python train.py --n_layer=15 --vocab_size=8192 --norm="rmsnorm" --norm_place="pre" --norm_eps=1e-05 --attn_scale=0.125 --parallel_block=false --init_out_by_depth=true --lr=0.00771 --weight_decay=0.032 --final_lr_fraction=0.0 --doc_mask=false --train_tokens=437200000 --dataset="wikipedia_en"
Below are experts of layer 4 (counted from 0) of a mixture-of-experts language model. Rows are named router (the router's row for the expert), gate (a neuron's input weights, with its number), up (a neuron's input weights, with its number), down (a neuron's output weights, with its number) and show model dimensions 0-127. Each number is 128 + 32 x the weight over its row's rms, rounded and kept within 0 to 255. Numbers have three digits each.
After each expert's rows: a language model's description of what the expert responds to. This comes from a sample of Wikipedia text that the model never trained on.

# expert 61
router:117123131150150095132148092102111106091130119128130097116131098086148147168129133110073196082146160098153165140084119166111059099077133128105067123119116098133141113168141104098138107046183142101092137107110095155161160131108090095079141113076153097161121120201082139128060156113144084113086172102112146205100109115150202128092087139122113122051118141095115095067092120129102078134129
gate0:129127162182087060143174139173136146126235125165108108118136161143112110174121152112115120208088141107125134130164120111151131132103116174107199103102099166162104161177121173046095107172147108094137164122111122092159120181150153179092112107167143144126123139143110124087113165125073175090090133166159106158145161121131083113093159134127121134169117131093106197089155135091128106170064
up0:113165099116167151095107128096137124154133187098154109145101067087138146163196075141192109085113164096149120139117130140111112136131081124167037142151136126153149128103147108198162142111152131120137104104137121157113103064102068148125144196119123124120057117130063117156154100134133122165116148099153140069148151197123137196107107155146079095151136104111121070127037145162110136106173
down0:093130239145119070131178169138095153157133220109168122147142144161110148175085135129106093160112097102131172193136152080163051115115176139104176128113139136144119058130190144135128111136126141161147126094149090088160162131125141127110148110138109096207121102125112165070125155100123163117139123136071085151104129111147086107101171130161089139182117147134205119097111139114098110141107
Description: Line breaks, section heading markers like == and ===, and colons after infobox labels such as Position: or Clade:.

# expert 52
router:134162151151165103059226086097112102132119201154150181151155110155158075069141160113096141122092117071166129215093134160103110062121141131122077140058163097138097132110100097151165089106137184100138118116141148145137161155066116112121152123144156130168106167141094135193113163137136095080107127085097132207140097155110131111086118107152136124139138138100149093095090097134113119134140
gate0:106121105144155142071121126160164142111081122125124158131151150133172153134166165114127110138126115097095136117158145150071121100146154091080151166151126099190123150133111142084126139137150188152184124109093161166097156073071096138141186086068149146198106118096032098126110129046119132089082145130153139153140112086084140093140082176156144126147071149104049105166133105102147152082165
up0:126089127144168106138142120118114143107107167130094196137090141096118156098061119139105079098111084138183079109153124098111127091131163126107145089139176141185135109174116123155175125132209120094150077168093192133140169098171090133097095077186094129167060167128099084180138131130121109150137108144116119102078148126153094138157079133156113124178082185120157099160168105150164151107202
down0:138031063129069171155155073138115126155086125119148114167114131139110143126140140083124106163135150187111118117084158108175144119081087161172166141176134174125116073145108122170129084168113153162150079131154076108131182184127108133147098116141119065172157114078088153131201099151125181146134112152128112137159145097148100120115164092129088087115099136214139115118076121126104160101177
Description: Verbs, adverbs and prepositions in narrative clauses after to, not or was, e.g. close, only, longer, until, established.

# expert 44
router:142145150127139066148157086116121099112090164165150138175125091106123125129166167113095162094125134086140170168132111196121096089129160172114087156117121106168071133142122066112138109095150182107146129132103118165151201181059117121097156092126127095144106174151103171165108107163166119102095150086096173211104101091112141110121155128152131133073070125085120094105077145129080045158136
gate0:146126121166094143176175145151126089152100125126133180144087116147100095090073115129099095110124154115191221090139138107147128091164187146118160186109159138150096109130110111113151129136167100173129116108185112116110122125123132110057180134130104132116042088135106151132157068166159092173118116098082124149177135145079141203154130128140110152119092153084075040105124092118084151135157
up0:143123107103081162117108116107154110146175155123165092163144134116109173138079167077110160173047124122081143052149144079067111133155166118137169181059136124126130158130190097123117176145145043131119103155133118137180084177093155133116135183146121120122113082141075154112125149070096094113135134102132131135129101140120201143143155123047139107169126086137130081104177125116135153163170
down0:091089154094160128190149104166146126120143122084115162123162131163106114115088123149154149134130187090188120143139185154128225128155152116098114116096130141140089131105145124156134167143113024137244114081167165090114150134119202090169158101145177162089133149121176106166097143121173170171121117103155147122159141157163123147132125079132140104146135100176151123166112149127128137145182
Description: Digits inside years and measurements and labels like No. in infobox lines, such as 2'0'13, '4'26 cu ft, "No. of episodes".

# expert 63
router:101148154162140087066202108103165105146086180149168109137172048139129093105145132110118130104100132058161182170094096166085142134128129150110085181063123083175101162155106139133161110123152217083141102133111137145159138107102092102090188084124124141163104164132103128212114198143120110107112176103112149137146115117112148084119100128147173128140091162100122136106111098134110119161172
gate0:149137103141151159140113146074102145149152143166111072147190108130119097158113153077102139158125104120123154132091144181173129165076125086075121202128070063102085139070082188132134101075088148090101103151115182137184093144180191162128112124116151104177103151139096175133189159102124096125072091115117160117180162086128076151118111165118085121072146136129092144128109150143126152119117
up0:099124117111161166094153105170160080116184108126163096157142078156145123098163172103154063120097130132124150098157096176103132139129112063077145144104143136060150156077145102098128161088132170127099147150091098112176070164136120118158120123148091127091124067115123123144102129139191157110096217130146129143158152123120104092080112103152100115093178207149160137075173182161113103181168
down0:100086143162079136188099144121149228079076152106151121115155147067120152153081116150124077149138113108137115134125141139128168139141105092168128114158195169135132080114057110133138062134102109138122082157099162082142121104068141112196130159133124110083123107081137128170107145131112098090116155146069137151081166116123157118092145172167113180106150064125175107142137160201129076109129
Description: Past-tense and participle endings -ed, -d, -ing on verbs, plus verbs and prepositions after them, like sentenced, made, into, against.

# expert 17
router:108163127162148082125150084125123151101123171180180113084177118139127169111148157157103138071110173129110156195092105179157101126113166149111099130073157134213101111120142130102145071117146138067104120151107122179151148153050104130116154083127155117147070176172104127174122154188129145076106176081094163139100110116091155096154093099106167138104070130083123132117117101137118111181181
gate0:120171152120079018200140142163122077127122146127170146101151129104159150097163127168111157073168096148107136164122150127134078107091068097117109145094051147164164180149169146139121177106172080099111137113133115128129131082130137098103165137127170117161110184173129147157094119144127133184129170188124122096105081092178132106175144175111108148130155090096134144190111146163124084102089
up0:183115134127094131136144081144124106178170085098107122129166160127188086125118143068073073133123099118114127118144181170123183160120127152139120125098070126075128099102099122118125153126101101074121240109147140126120135125128170166133154152150189123058156135105103120117142171151157152128093135099108155125079149115131070096155184055139144046153104109076167145150134109142163096120077
down0:157105112142150097123184064103094132131198094071191140090135079129179137159094114092176088114201113139157150173135221191164152181092089140154105180141120084104112116119141097132130144161145051120145196113114116136133146147130149133099161156151120191118131139151104175119098187120117120164085131097128122073139067149134095105108168129123121096182116132145110151093132111113156116114135
Description: Word-final plural "s" and noun suffixes like -ities, -ations, -ism, often in headings and lists, e.g. Alternatives, clubs, Occupations.

# expert 48
router:159150186164180117070233128077134118158106201154162130148175116133154067134154146110109133101109128087194088185119122143080125095092103185100117148051133092099119123140167095113179136126148174101131126102122154139123155128094120120103155113117122118160085131128082082160116152099142104111121200120122125149111092105167128083102105127166214125140158186126144099125105128175106138164104
gate0:161103179101174114098115226102145159169132052146077132228153103127116160119141154136120152148199183123161091122102151129055070146166086090114103129081159106142154091146131135119141105199149153135060127121145091153124180134111135189162183113114163166122125120113077130125063133146133125104140136128102121127141151136151114133138115187119127108120128113101144080145178124110177106163125
up0:144129121136111093178085109135130159108179167105022130096123058178066092085132144153115116152080127146122093104146100104125130145128151137132129133154146144097176171146047134117102122112128174111120121167153087123119040158179113132068125160112117114154100143116081191114143081082096103169121108114165119171120095127103058093112191096118114140076102113142138149169149131101099137073150
down0:165183144111112136143119102128144132111087158122127131134113130163095172090101170167084162138072104152085152121107106109156165171185121132135066133065101064155085134117136159148203110138120136151083133122198089143089119121070176098126124083112137095097131140128099093124145082135143087128170118144039111116087059023126116127147136115151141105119125102147152118121141137222120124120108
Description: Middle and ending pieces of words after prefixes like re-, pre-, un-, such as pre-ten-d, un-fort-unate, join-ing.

# expert 56
router:186142163140175106094206126116124114094078177152152128134179126129115090098180128144114119096122165108145092193106116130112134113105142154107114155071116122131129090160174117145209143119142127085104145108048123147147115160100086126103186150120133113164082140165119125187116153100196138109124152128087130103105073072166112119095093107176213111105121163119113086131119123166104133183054
gate0:043082181112105180098180118153159097139105099110231162155171095143095113145115136143151133097115137099113133168117129181096143088137135204134184153140147092103115125164080125116164127105149129141118093186150083172135159112143127099163129137122115114132164154112148122146118103126122077144196148117127170080170118112051159075128113172126146158152050127105153140150063070139125135137135
up0:134120065148123119189158079132099124113107160114124129139121118095092095091203154096060124116094140162085091137125132184111124179123127118108138133112125107181168134108116071147142101100154155104154096150104117125127122186115170081103163084141097142141172139108146144122103173083105080133168145092128070129158126089062153136161182197109129122178142123064212114137207106130125186140116
down0:095097084161170145131096111088125129064145154134128131154151153130115163077117089148129143070154137134107095152154092131111183132160041088145112118158124148152146150172133101110096119197169168085118112176165097142105153116081135071189087112069103102122152128149106057120115036130100056103118112057121088193166100137142134090141119150100128127099136103135159100160102126162155152131142
Description: Final suffix pieces of verbs and nouns, such as -ed, -s, -ated, -ing, as in asses's', adorn'ed', decline'd'; also past participles like appointed.

# expert 38
router:136105135189129087100161129094142117077143150154147128118112141121121092119159155078101141126115141097125121122104111116093111138116110162057122133121177101149047166115148104085143138103207127122065175140128113114164171057129097129101130093104210113137090193176103100133119117144159136066171108123098120164118097152138136072129136045147117121139146170096080118132081087139138089192057
gate0:132106104139092111158172136212136136164099145140148144095121126086151178119124133190048159086107182127150124034160082132122132085184139101173154092164056122146134115164162140156124088150137135103150129144142176141144101110153123142114177131120111163140065132187038067081110155151107107128118138147105182173161161170117099150128169139137111130151116114167156156081098146128100119161113
up0:117108138130075091128187136133088111157075107160093154089153113109089185153074178134097147146118214123113120127161148160122079095136117051157154132160131151143125098168157162092103119151161107153121160155153107115142096073136091136156145107094072150136102129166134060087107145130126123143148120170129141167205152128110146142120161134125129159120146111169186137077159100158010099178123
down0:068128113139165119125160119083096160162072115094125047123202157129130108128129063130159095093217093118114145060091133126112121115147127076178094161153201149169137104058159198137159122105100150163129121170136152147123117152140125137121136098072156164156156083133078123162147155163152095137066101126123164106096136117143157174142163133141100113169157096096163129144178122119146156096157
Description: Short pieces just after a word's first letters, like D'a'pper, Ath'le'tics, 'al'so, plus line-initial list dashes and date hyphens.

# expert 19
router:148147161148152079147165089117129118136109177162155131117146088123123159080163173124079143088118154111133120181120108174132068114108164160090093126105147107179083118108135121096106055103151145118122149132103105176178182132076139108102153086111165088142088179137088127136108141174204157067053168079096176201121102094082121107126121123117115136062078130108126106106097114144111087140162
gate0:109213146136106105136195157146114142041133183113111142088131131135174086087111130100091134096125132083125105082168124176146149151117088181098137098157158079121164145165093124072132119176162157104078123173114069146116115108157128133076087133104129083100104158120084150196114156175121101136113119129129108131083158095099158135095137165176143124164110085062152146173127120105145089178069
up0:132172124161141085150151150126158153124129122083119089174102154141221124193054108115118114168104085072159136125193110165105130144075100163169156137073137121068121204147096139178090111155156064116103107119122134143126146143137154139147074145160143141181135145131128163176132149107090097177108150132073110164160139099114105154116080159081149109143101122090118127165132161161210110100153
down0:099106051192180120104119096093123116139112070164109109076085153129192121160144073142130100143098095142147149125104167106146118166170135049173164156139059131115112122169072118106141187136150132141105153179204167075137089120091116169146086147065055137132109116117160149121111127147146166167113153122162086090105165096107116102113138109138141185130153109138098055128128146120109138141128
Description: Plural -s on nouns and common function words like of, are, is, also, plus endings like -ology and -ations, as in routes, films, Etymology.

# expert 43
router:133088121129152072119138095106158110078070182175102116144115153085121168096177125105128157135148136152134103152090108165143135106105163147030161161123196101170111140138129132175128122121154077130068199110119075132158140122128105124138170066075191105139088133168161150176118118191146129073138121124115165134127122156145145112129160073074106112124101155072104126118123113119104078192075
gate0:120090206154104120107171093114150219084117104108122134148140071131151094154083086148096187116114109082115064103166139117125106141101090137078144145161117138126148140136146094147130120114099057135134189110073082178118122121083135083162114147116153086139136143138145087178090198149102087163100104135100088116106170151118105103123178150074117107100165120163169097071132068127106129138076
up0:094091084126102117081151155084129132105103030112129114123110149155092103181080075091140150164109147057097138108198097107104111113063163176135148189166147083161134135111164110165097142179145110110123122136154126160126135142139155087091120110128144105141096152090137059124133192164052093118140121129166051157112166117173151074158135141107152091130132128127162141106139091125117069098103
down0:207091168141128123144110139130127197115116108058142166107161204170149134160177102120146093132103110149162099100179135160083104132079094115104102106163149167091185044152146150100118163136069145097142107110060200102115114169115105149059127146098115124096150130148102127099135130095101172113131098110147121190154164083142092118159103080153127103097160139168173131122116123140135095109180
Description: Second pieces of names and words right after an initial capital such as C, G or D, as in C-ré-pon, Car-d-iff, McC-a-be, G-ol-gi.

# expert 36
router:157147143122130065132152103105131099082090157146147153173147084100118149102166182115096146084109141090139153166105088193115100112140144141115097151119123124179069125142135087136124084088153180102156143109055100182148182171054134108092145105138152085128098183161103168164108139180176132106116136097101188194120089096118134119105141115141135101071076124124131135092074138127082056143119
gate0:121153124129182084106119082090203109124102113104111093136075147147157093143104060176185162116148124113148114128138101170151178111088106181150134170152149129145136114167132137107141160166111116100095154130108125112066083163118145050159141110139107099134102136155121093088092193061150095103120130100139151109146095152201075102081102131068109090175142123122111111135070130157131179085059
up0:132136125119208157179098179109073155141116104149079154146153134092151109169145161115109095133143081125108161127126218109121112128146157056098058150110068106145123099154116065109150111084157157143125124169169176124101108107112136182052125110127136122161087199049090168189170110144192109135131167150115114168133092125122137118129129170122126157121110140146167085098104133154124102104148
down0:101130139135151080077134091148090156099137128092133153196167096119130131136103133061144123180145135130118186074119156118074109121097138045113139189136113135166106134139149111177160136112161153089184124126041135072127105139137153171114169138165134093139167203066101127167156182142139075102145178175136110127178133152162112171156118117114140141191157124123179137150079136117176127136105
Description: Digits in ages, coordinates, model numbers and ranges, such as aged 79–80, I4 engine, 15–49 years, plus hyphens.

# expert 32
router:143107140209120098082149117119129132100132119165134104123118101096118111094159179103098142111120170079151154131132079116099081140121112155081108130116174093180084158118171097074140135093193174111083162118125131149160178095108102108071127129112222090122101169152099084137123134139132080096130119133126150208112111138101124064132127066125114091157110173097097127097072077149106122193081
gate0:114089110128144136128120148173154127142119059149180152130159144104178162179128113116126146138124117138129142148143179131126151126106182185169133206089126062135148108147123128125144146149170198110134142113128131166119140146099103073115071139181100068067134083137116103116120116195130087113076152138120132135136174131145181138156174165133155099149124159138136143091135104189083191243089
up0:107181142157127068193136082165163097122142176133170122135081168147093101109127106162114088150134098076163082127097142142167122118155081096086127099132070178154109109114189130101125104096096110146058143101143118127095152133140143103193121098107106203173086187134123120164163091112123140111083116142105113128141141134111095156075119076166115116133195122154056145125145188101093122069102
down0:180098187138175192087153117115120124122085096100157123118176133170124170143129098138125152123097081133143163127135106123117094149105141130117120142131183155103158063117042124123164141091125133150066149112119136183125139100144104130151111060072144154128137166178139102158077181142151135113085134096144092197078196172182121171118082109133153153148175100120085055126167102133155106081127
Description: Hyphens inside compounds and scores, like not-for-profit, eight-man, 2-3, and dashes starting infobox or cast list lines.